Experts of a small language model.
Size: 11 layers, width 384.
Experts: 16 experts in each of 11 layers, 128 GeGLU neurons an expert, 2 picks a token, a sigmoid router.
Training: 326M tokens, 4335 steps.
Below are experts of layer 4 (counted from 0) of a mixture-of-experts language model. Rows are named router (the router's row for the expert), gate (a neuron's input weights, with its number), up (a neuron's input weights, with its number) and show model dimensions 256-383. Each number is 128 + 32 x the weight over its row's rms, rounded and kept within 0 to 255.
After each expert's rows: "gets" lists some tokens that make up at least twice as much of what it gets as of all text. This comes from a sample of Wikipedia text that the model never trained on. Tokens count by the router's weight.

# expert 3
router [139 147 100  88 175 190 169  89 122 132 185 156  67 114  97 123 154 145 150 112 142 185 162 124 106 137 127  87 193 107 119 124 135 142 177 170 153 143 158 143 111 173 109  85  87 121 100 159 166  91 142 185 119  62  86 134 156 112 136 178 104 172 187 122  73 113  44 142 120 144 107 174 155 135 117 125 107 177 152  95 147 160 143 156 155 153 136 124  85 107 143 165 147 170 149 130 148 115 127 167 136 180 134 167 147 115  72 106 126 114 139  55 129  86 135 161 106 114 117 180 111 145 182 147 113 120 109 180]
gate4 [143 213 103  88 131 140 163 118 158 122  88 110 116 154 150 146 135  96 106 101  66 143 141  80 130 151 193  90 147 120  97 196 132 110 182 135 172 116  76 118  85 112 117 174 150 125 124 202  53 129  82  93 157 151  72 118  92 103 163 137 104 204  89 152 121  74  96 129 125 148 105  94 153 100 132 133 131 152 157  72 130  88 118 131 145 118 168  94 107  94 176 107  87 134 170 136 132  55  77  57 103 107 139  91 112 133 165 107  91  93 110 148  61 105 117 125 165 122 142 179 126 145 134 126 122 150  96 184]
up4 [117 112 169 119 119  91  86  90  87 114 179 191 166 110  93 152  89 177 127 136 138  98  98 150  79 105  46 142 149 121 194  69 165 143  50 119 160 105 128 140 144 112 107 138  64 130  87 135 141 167 160 139 115 124 172 146 146 130  76  89 152  39 145 132 164 136 103 131 163  92 121 187  64 140 115 105 168 123  80 108 148 108 167 131  30 119 129 103 107 109 124 159 176  98 144 127  82 148 101 169 123 191 115 128 153 130 113 155 149 132 155 133 166 149 101 115  82  59 142 118 119 100 152 131 146  91 188 150]
gets: " of", " for", " with", " and", " in", " his"

# expert 10
router [204 170 118 123 166  89 162 107 108 182 133 104 156  39 146 109 141 116  95 119 129 180 157 142 148 136 190 173 139 126 118 109  69 138 141 123  93 142 125  93 144 188  62 110 173 147 106  75 115  91 175 138 136  53 144 115 150 111  82 144 111 110 146 141 158 107 111 170  93 165 101 134 161 136  42 159 104 127 137  99 100  94 144 139 109 129 148 148 185  81 198 192 154 144 118 134 117  74  73  99 143  98 129 162 166 169 145 176 124 149 200 125 150 182 183 102 100 113  92 143 132 121 118  90 117 151 133 169]
gate4 [132 157 151 164 160 117 169 100 111 154 160 114 111 121 151  69 204 138  92 103 183 140 182 114 161 117 156 116 177 171  96 155  71  69 160 125 109 180 111 117 134 188 121 170 126 135 107 118  85  94 137  99 104 183 119 145 169 189 162 165 111 103 137 135 122 185 134 120  91 150 139  97 161 139 106 147 145 140 131 166 191  97 178 168 220 137 159 152 124 109 109 155 180 160 124 114 150 149 119 110 138 160 142 135 131 147 113 133 139 116 105  96 165 102 107 116 183 131 137 191 102  89 173 123  98 127 113 187]
up4 [164 149 179 143 138  96 123 171 165 141 118 114 112 146 166  93 167 147 125 110 121 157  93 168  99  84 132 137 108 161 119 121 140  94 178 138 140  74 145 105  74 128  45 162 116 132 159 106  95 132 118  89 215 166  78 137 147  96 136  91 123 130 178 158 173 100 110 129 115  85  95 173 184 109 169  99 136  95 120 125 134 170 165 100 164 160  92 130 105  76 107 166 199  68 161 103 150 108  74 150 204 154 110  91 162 155  77 168 106 121 133 132 118 130 148 105 128  86 145 102 136 175 126 141 155 147 164 131]
gets: " the", " The", "s", "The", " his", "'"

# expert 13
router [ 90 115  67 144  94 142 154 126 123 105 133 116 114 166 129 148 132  40 153 155 149 115 154  95 180 170 126 123  93 103 135 131 122 104 131 230 142 123 114 115  86 149 130 136 116  72 126 116 122 111  94 117  68 168 101 155  92 170 128 155 102 133 105 142  50  70 161 109 147 156  93 131 163 111 158 110 106 106 139 172  90 148 135  86  71  86 124  97 135 147 159 130  96 128 152  71 124 151  99  96 132 173 119 122 204 113 135 155  83  70 134 148 136 152 125 187  61 166 140 122 184 109 118 114 117 103 146  91]
gate0 [ 66 152 148 111 153 161 126  73 103 193  94 102 117 121  97 170 136  86  88 154 137 130 138  85 185 138  97 166 154 140  69 144 168 116 121 194 125 121 121 120 151  94  93 181  93  94 115 204 152 128 168 128  92 126 159 114 134 135  97 132 126  51  97 123  75  93 153 129 170 133 133 103 137 124  65 244  53 129 149  89 111 205 171 104 113  87  93  90  83 145 106 129 118 135 162 118  74 114 198 121 141 127 111 173 143  97 148 174  95  92 120 120 158 144 165 184  81 108 208 120 138  90 136 126 139 110 108 122]
up0 [123 160 134 104 124 154 158  80 156 145  82 103  98 152  98 154 135  96 111 152 128 150 146  72 169 130 117 179 115 133  31 115 183 123  75 191 143 138 101  96 104  84 125 151  75 126  87 164 119 113 148 111  86 156 146 134  92 122 115 120  72  89 122 143  93  67 162 124 135 127 154 107 139  89  58 186  63  86 171  51 116 172 150  60 106  85 100 145 146 146 149 109 124  78 121 157 125 100 177 114 141 133  92 169 127  87 151 145  83  99 134  53 104 162 179 154 126  92 201 131 148 117 121 142 120  90  96  96]
gets: " ", " |", ",", ":", " of", " the"

# expert 2
router [143  92 205 130 154 184 170  91 192 121  97 116 114  97 184 146 119 166 174 138 124  38  92  87 115 128 114  55 156 190 106 116 122  58 118  86 113  83 186 119 104 156 163 125 116 108  81 125 139 115 210 151 124  73 113 139 144  82 178 106  94 174 127 131 117  87  15 111 145 139 201 141 125  71 121 164 154 118 154 148 151 101 201 147 178 154 135 123  88  56 143  88 146 100 105 156  95  90 142 133 131  81 110 148 103 129  94 116 120 155 118  63 121 109 113 115 130 116 119 146 117 143  81 122 124 138 170 146]
gate4 [203 122 148 146 137  96 133 126 154 171  71  76 166 121  79 124 127 138  99 163 121 150 123  77 132 122 149 175 155 167 119 141 135 147 165 110 154 137 137 105 105 148 131 134 153 129  97 152 144 141 116 106  90  99  81  97 101 142 134 143  40 101  96 157 147 130 169 179 132 118 140 106 163 142 138 208 159  82  99  79 149 157 184 103  78 124  79 122 161 121 124  95 140 173 131 132 105 141 102  98 132  69  92 195 133 119 129 130  88 116 139 117 107 156 131 110 117 113 139 105 139 128 142 122 176 100  97 113]
up4 [132 147 122 161 117  91 172  70 212  85 125 155 217 138 145  76  99 147 100  88 127 127 166 129 126  53  71 147  89 175 127  37 127 117  83 111 150 102 147 127 196 113 138 120 127 156 159 135 178 137 160 102  94 108 188 141 128 136 162 144 140 152 178 156 102 136 119 152 111 105 127 185 102 117 113 162 144  79 161 143 179 171 105 107  91 128 124  99 132 122 177 122 137 138 138 123  99  68 157 151 111 149 146 155 141 121 132  85 157 150  93  95  95 134  75 112 150 143 142  96 116 128 164 105  81 198  74 124]
gets: "\n", " (", " ", ".", "==", "|"

# expert 12
router [110  47 161  46 141  88 125 104 170 203 103 138  97 106  89 133 155  38 142 163 131 115 105  97 177 128  73 167 182 152 128 128 115 157 192  91 126 143 125 113 119 147 130  71 144 121 108  76 107 159 137 149 181 121  51 112 104 167 146 118 178 139 122  90 104 146 127 154  97 176 104 103 162 100  96 175 132 148 108 129 112 150 117 157  98  98  95 132 146 126 128 205  97 112  97 174 105 148 102 142 121 170 152 166  95 150  83 138 188 158 113 119 153 142  80 120 134 129  94 184 121 128 169 173 114 134 177 125]
gate4 [ 80 113 132 143 105 147 105 101  87 171  96 117 165 141  48  71 139 103 122 107 127  78 133  93 144 127 102 141  86 137 123  97  90 107  55 150 138 119 160 106 153  80 138 142 113  78 117 140 138 143 124 191 134 146  85 127 104 154 131 125 122 111 153  70 171 129  69 158 114 134 128 167  89 110 130 113 159 139 140 118 103 125 198 134 106 182 157 123 105 123 151 171  83 159 150  49 126 131 168 163 171 156 106 185 169 166 133 148 113 159  99 131 144 136 116 165 143  77 112 142 130  56 139 145  88 140 116 116]
up4 [138 159 127  75 112  73 184  87 139 144  86 157 133 122 149  86 157 142  72 178  83 130 211 145 159 167 151 144 100 130  95 110 106 115 113 101  84  93 138 197  97 125 132 160 104 140 118 156 162 122 116 119 141 134 118 129 106 122 126 206 156  85  99  95 111 143 163 176 177 130  98 129 134 175 179 123  95 154 135 157 157  81 159 137 214 179 125 116 132 141 168  97 156 102 161 172 128 112 112 140 164 180 169  91 149 120 186 152  91 106 146 216 140 133 101 111 120 156 154 137 131 107 133  81 101 151 126 184]
gets: " ", "0", "1", "2", "3", "5"

# expert 14
router [144 158 109 100 129 114 109 137 120 153 121  62 127 153 128 176 122  94 134 153 180 138  81  65 221 188 141 141 135  91 147 160  98 171 113 160  46 112 125 106 126  83  76 143 136  95 144 158 156 163  79 120 115 105 113 109 109 112 114 150 137 126 126 108 172 132 131 109 146 190 121 114  80 205 167 146 163 110  87 123  88  90 134 140 103  44 152 117 137  86 154 161 135  89 150 130 127 147 135 151  71 124 119  98 173 128 125 110 141  89 167 116 136  87 133 106  78 114 119 175 120 180  98 120 146  69 120 137]
gate4 [111 126 174 113 150 124 160 106 136 169 159  74 181 185 135 118 150  98 145 164 132 104 107 111 145 107  82 144  91  71 114 203 117  96 189 128 157  99 136  98  46 117 162 132 154 139 162 119 141  98 133 135 143 175 164 163 157 166  91 161 148 141 105  87 125 139 147 173  94  70 110 138  49 100 101 119 139 123 129 106 135 123 131 126  88 201 120 128 103 104 133  81 109  91 144 114 130 120  87  98 127 123 150 109 177  95 156 130 123 117 146 146 148 155  89 138  92 162 134 116 115 108 114 129  77 134 189 122]
up4 [108 117 136 157 118 129  73 172 141  78 129 155  69 110 122 157 114 135  85 109 135  43 121 133  96 157 112 105 138  95 171 105 149 141  71 160  93 161 112 134 139 136 119 125  93 146 115 177 121 158 121 143 159 158 155 123 105 144  89  97 132 102  83 106 122 106 133 132 187 111  88 153 141  93 190 142  85 145 130 204 189 153 126 131 145  62  71  89 148  48 125 174 158  96 116 136  76 121 157 145  87  95 100 141  74 175 112 122 140 101 143  78 153 140 173 151 153 147 135 157 127  73 112 117 120  83  95 134]
gets: " |", "|", " in", " the", " to", "-"

# expert 8
router [103 114 100 135 105 132 105 154 144 129  97 145 197  67  96 147 118 170  84 117 152 142 155 157 105 128 112 131 102  58 124 161  82  73  83 167 159 186 172  59  91 137 125 115 115 136 106 155 159 144 139 174 163 139 140  93 136 130 108 114 111  66  88 115 144 151 127 111 142 114  50 127  91 175 128 105  80 127 154  84 102 156 107 138 127 159 139  56  97 151 159 100 145 168  85 110 124 132 133 142  88 102 110 131 127 143 115 180 159 160 128 101 135 121 190 117 161 160 148 113 109 127 105  97 116  50  80 129]
gate4 [143 157 151 102 109 178 134 152 112 113 168  97 102  84 141 132 139 159 162  98  96 123 175 133 172 117 129 137 165  64 142 143 130 139 116 116  90 121 194  99 168 134 111  98  88 190 141  75 131 100  94 138  96  42 122 108 155 116  96 122 125 100 124 140 140  60 109 121 157 152 112 132 104 170 122 105  69 184 119 161  87  74  84 137 125 111  79 111 121 132 150 120 151 161  99  84 159 130 172 127 146 245 108 138 105  73 140  71 122 129 133 100 119 175 198  63 101 146 116 156 166  93 120 150  55 117 104 147]
up4 [141 143 131 148 208 144  80 124 170 101 144 158  65 109 154 148 110 143  99 154  90  94 117  88 131  74 122 102 142 179 108 159 143 121 171 135  84 121 151 107 117  92  81 155 198 102 123 101  86  88 140 137 139 194  99 179 173  92 168 187 166 140 128 130 149 170 121 149 171 112  86 141 133 134 135 159 151  77 129 172 159 163 153 106  96 189 153 187 119  99 136 176 134 105 151 101 151 146  54 148 100  91  77 158 141 174 118 149 114 139  51 197 134 106  95 136 104 109 168 111 148 147  90 155  90 207 158 134]
gets: "0", "5", "4", "6", "7", "-"

# expert 5
router [106 143  48 121  87  74 107 117 140 169 139  87 134 148  94 123 179 102 125  83 158 160 162 124 150 114 137 139  92 170 138 104 157 136 121 127 110 115 142  89 166 115 112 139 150 100 109 117 110 125 132 102 189 132 120 114 143 140  83 117  65 115  92 157 127 109 169 170 136  76 134 139  52 174 136 122 129 138 106 174 106 144  85 187 173 133 170 102 140 126 163 149 135  67 106 144 176 153  58 114 110  90 149  88 160  83 145 172 104 129 207 180 126  91 151 154  86 171 123 141 163 132  90 174 186 109 123 168]
gate0 [141 113 137 161 152 173 178 109 165  87 163 189 116 129 133 172 187 159 108 118  96 172 117  97 133 146  59 119 136 145 131 159 135  81 109 156 120 139 117 118 177 166  92 143 165  91  94 163 129 118  93 130 129  84  50 113 123 155 127 145 105 163 140 119  96  76 148 111 147  92  66 113 119 194 133 142 123 118 140 127 108 142 129  44 198  68 156  99 168 155 163 129 120 115  62 127 181 145 145  62 188 153  89  83 130 102 101 123  79 118 166 130  86 150 148  80  98 131 142 112  96 215 114 186  84 147  99 118]
up0 [125 243 161 124 125 123 108 212 139 136 122  61 170 119 134  87  90 109 135  69 122  50 157 163 111 143 176  71 112 132 146 182 124 101 104 200 142 128 109 144  96  78  97 100  94 184 124 178 160  68 136 188  62 189 159 157 116  37 115 109 117  98  99  98 201 111 115 136 121  91  81 127 176 117  95  91 129 120  97 113  97 138 177 124 131 159  79 116  98 165 130 164 139  90 148 130  89 120 118 139  97 104 144  80  98 119 165 126 172 152 118 141 184 111 117 209 168 159 147 116 145 110 100 114  93 163 117 155]
gets: "-", " ", "'", " (", "–", " \""

# expert 0
router [146  62 188 132  91 217 125 107 127 122 116 115 127 120  95 123 151 159 131 123 122 167 123 182 125 134 101 154 124  84  97 132 119  71 190 172 153 180 116 111 131  93 155 175 161 111  91  99 134  67 125 155 151 139 152  90 137  73 148 135 182 130 111 168  77 137  75 110 120 120 114 155 156 152  74 145 132 181 178 112 114 162 136 145 159 145 131 125 114 154  96 115 176 133 113  90 148 134 131 191 182 174  85 125 156 108  91 160 156 104 104  88  94 100  81  83 156 108 116 153  90 208 125 122 150 156 125  99]
gate0 [152 132 125 101 129  97 132 127 132  86 149 145 130 124 116 158 178 158 160 187 112 180 169 114 102 116 150 105 130 144 121 168  97 114 169 166 137 157 103  99 181 184 142 119 130 140 108 130  74 115  64 181 131 150  52 130 149 139 128 138 139 133 130  99  82 127  83  72 108 140 106 108 171  91 162 191 120 134  86 133 142 111  93 207 167 133 139 186 136 118 164 148  50 102 113 131  64 160  94  99 130 171 115 136  98 149 114 192 104 153  56 143  95 176 134  77 122 156 144 109 130 118 121 120 113 146  77 176]
up0 [128 148  85 141 137 133 140  97 148 135 141 143 100 140 177 149 157 128  98 144 158 116  84 126 117 128 123 106 121 134 183 108 107 117 102 136 110 136 104 159 112 113 169 135 115 132 132 154  94  93  90 156 143 152 114 119 125 105 114  96 135 153  74 136  86 212  59  47 133 111 108 135 157 140 144 113 163 144  64 138 114 138 156 153 110 157 149 100  87 159 108 107 147 120 159 131  90 121 154 111 128 130  68 145  88 154 175 137 191  55 112 140 136 165 117 110  99  90 107 149 155  73  72 158 123 106 156 122]
gets: ",", " was", " is", " and", " he", " were"

# expert 15
router [137 157 123 146 109 136 122  41 130 121 133 158 161 113 105 143 123 162 154 120 128 109 114  77 168 118 176 116 109 115 104  78 157 190 135 191 161 151 183 169 159 119  96 118 114 138 114 130 154 111 125 116  58 138 104 117 130 117 140 103 166 162 125 173 136 137 124 166 164 190 153 161  81 147  52  90 119 150 180 169 113  98 119 178 145 151 100 146 111 137 170 126 146 134 151 144 196 194 122  90 143 132 141  95 103 140  61 139 129 155  81  92 149 165 109 156  87 130 140 195  89 137 153 141 174  95 140 183]
gate0 [124 155 120  74 108 132  59 103 154 123 130 124 112 129 111 136 138 125 147 131 133 157 123 151 145 141 123 104 127  37 108  95 133 150 132  89 114  98 158 171 154 169 174 167 129 135 165 113 141  98  92  80 162 136  87 155 202 159  59  72 136 140 107 120 183 112 144 121  87 131 161  78 122 102 115 100 195 132 125 143 131 149 134  86 152 138 110 130 134 119 146 148 156  76  85 135 129  88 121 132 137  90 150 156 171 107 132 166 179 138  51 131 151  85 113 109 144 135 131  99 114 117 131  89 112 141 130 166]
up0 [ 99 188  86 115  92 110 122 154 129 143 136 171  92 136 148 136 155 132 141 108 131 113  83 197 142 130 124 124 102  95 138 106 142 116 127  61 100  83 159 141 132  77 161 154 128 116 176 122 176  96 118 122 178 141 131 146 121 174 107 168 127  90  79 142 237 167 119 156 131 148 150 114 103  72 115 116 154 108 113 141 129 103 123 135 169 110 135 108 136 136 146 104 127 113  75 101 139  85 111 139 182  75 122 196 123 109 100 153 178 138  63 130  80 121 123 153 156 164 109 117 118 123 100 146 124 110 123 150]
gets: "1", "2", "0", "9", "3", "8"

# expert 7
router [177 137 152  97 194  88 110  90 113 154 177 139 126  56 108 169 185 163 119 115 106 149 148 109 120  89 111 108 153  89 158 177 127 145 134 184 152 136  91 113 112 106  94 142 121  84 122 208 129 151 142  85 108 103  79  83 156 143 151 187 117 158 125 112 133 193 181 113 159 117 135 130 102 151 130 114 156 122 115 118 103 150 204 105 115  87  76 111  99 142  97 189 130 116 143 131 101  58 123 157 147 130 124 123 122 153 107 120 117  75  74  90 174 100 116  95  91  90 134 129 137 109 197 164 138  55 136 165]
gate0 [147 145 164 147  83 111 105 139 131 142 100 132 146 134 141 141 155 139 157  78 138 168 137 108  96 147 155 176 126  98 119 184 119 111 174 105 136  92 160 146 123 180 114 156 165 132 116 155 143 122 145 126 103 168 108  79 168 139 156 160 130  93 106 126 116  74 134 204 132 130 118 118 119 119 141 101  55 150 130 164 124 157  90 124 160 134 179 138 146  91 135  84  93 135 153 153 154 155 134  93  97 131 152 131  91  53 149 100  80 169 148 112 105 158 158 170 158 150 162  91 112 129 114 118 122 132 123 212]
up0 [143 119 111 115 137 110 173 127 109 156 175 121  97 112 163 116  89 145 106 166 122 141 147 127 135 106 153 133 145 143 129 127  60 171  86 159 113 144 117 101  92  57 157 123 132  80 155 141 105 119  97  94 150 108  76 135  42 156 110  61 115 208  99 142  91 159 161 112 119 135 131 153  97 148 111 137 147  85 110 140 120 136 201  92 142 166 104 122 105 140 191  96 144 153 140 163 158 113  96 134 155 129 118 117 183 153 121 137 197 132 175 127 130 108  76 110 143 136 113 109 119  61 133  85 101 120  63  85]
gets: ".", " |", ",", ")", " that", ";"

# expert 11
router [124 121 179 103 216 138 163 103 122 121 143 201 127  83 151 142 133 148 107  69 184  92 154 138 157  99  89 133 132  78 169 160 160 143 137 141 125 134 128  83 136 147  93  95 130 100 130 186 137  78 137 104 112  83 158  71 134 125 175 143 149 108 154 131 182 134 102 142 167  88 145 127 140 169  79 169  74 164 200  97  95 101 113 104 180 173 152  68 118 166 140 160 144 135  99 120  32 127 181 117 133 138 113 133 125 113  93 134 121  84 164  87 198 108  78 131 123 113 184 169 101 165 114 113 122 134 165 145]
gate4 [176  82 148 110 131 116 152  87 234 139 104 123 165 167 165 147 123  62 172 105  88  67 153 147 168  84 125  73 118 148 153 156 136 164 154 162 138  95 133 185 119 121  63 110 121 111  97 126 135 126  78 136 149  86 129  82 119  79  87 101 160  63 162 145 150 116 163  87 125 115 102 153 166 100  96 151 126 153 118 182 181 103  87 175 119 154 127 148  85 156 167 123 170  82 115 135 132  88 146 162 139  21 130  69 142  74 119 154 168  80 164 103 129  86 188  57 126 183 100 179 170 140  89 114 132  97 167 156]
up4 [114  97  77 122 168 110 134 103 185 100 153  87 133 147 113 115 120 183 192 128  98 165 179 114 201 144 102 122  97 142 126 128 127 130 150 124 152 231 147 112 133 140 165  99 109 112 177 127 173 101 162  89 119 128 126 135  17  79 101 129 116 106  98 127 109 179 142 143 144 114 153 136 108  37 154 150 188  76 122 217 179 156 117 170 122 117 105  86 100 157 119 124  81 119 135 178 115 188  98 121 137 111 126 139 161  81 114 149 135 185 145 154 100 124 153 114 119 132 129 156 137 110  61 163  96  77 131  65]
gets: "6", ")", "4", "8", "5", "7"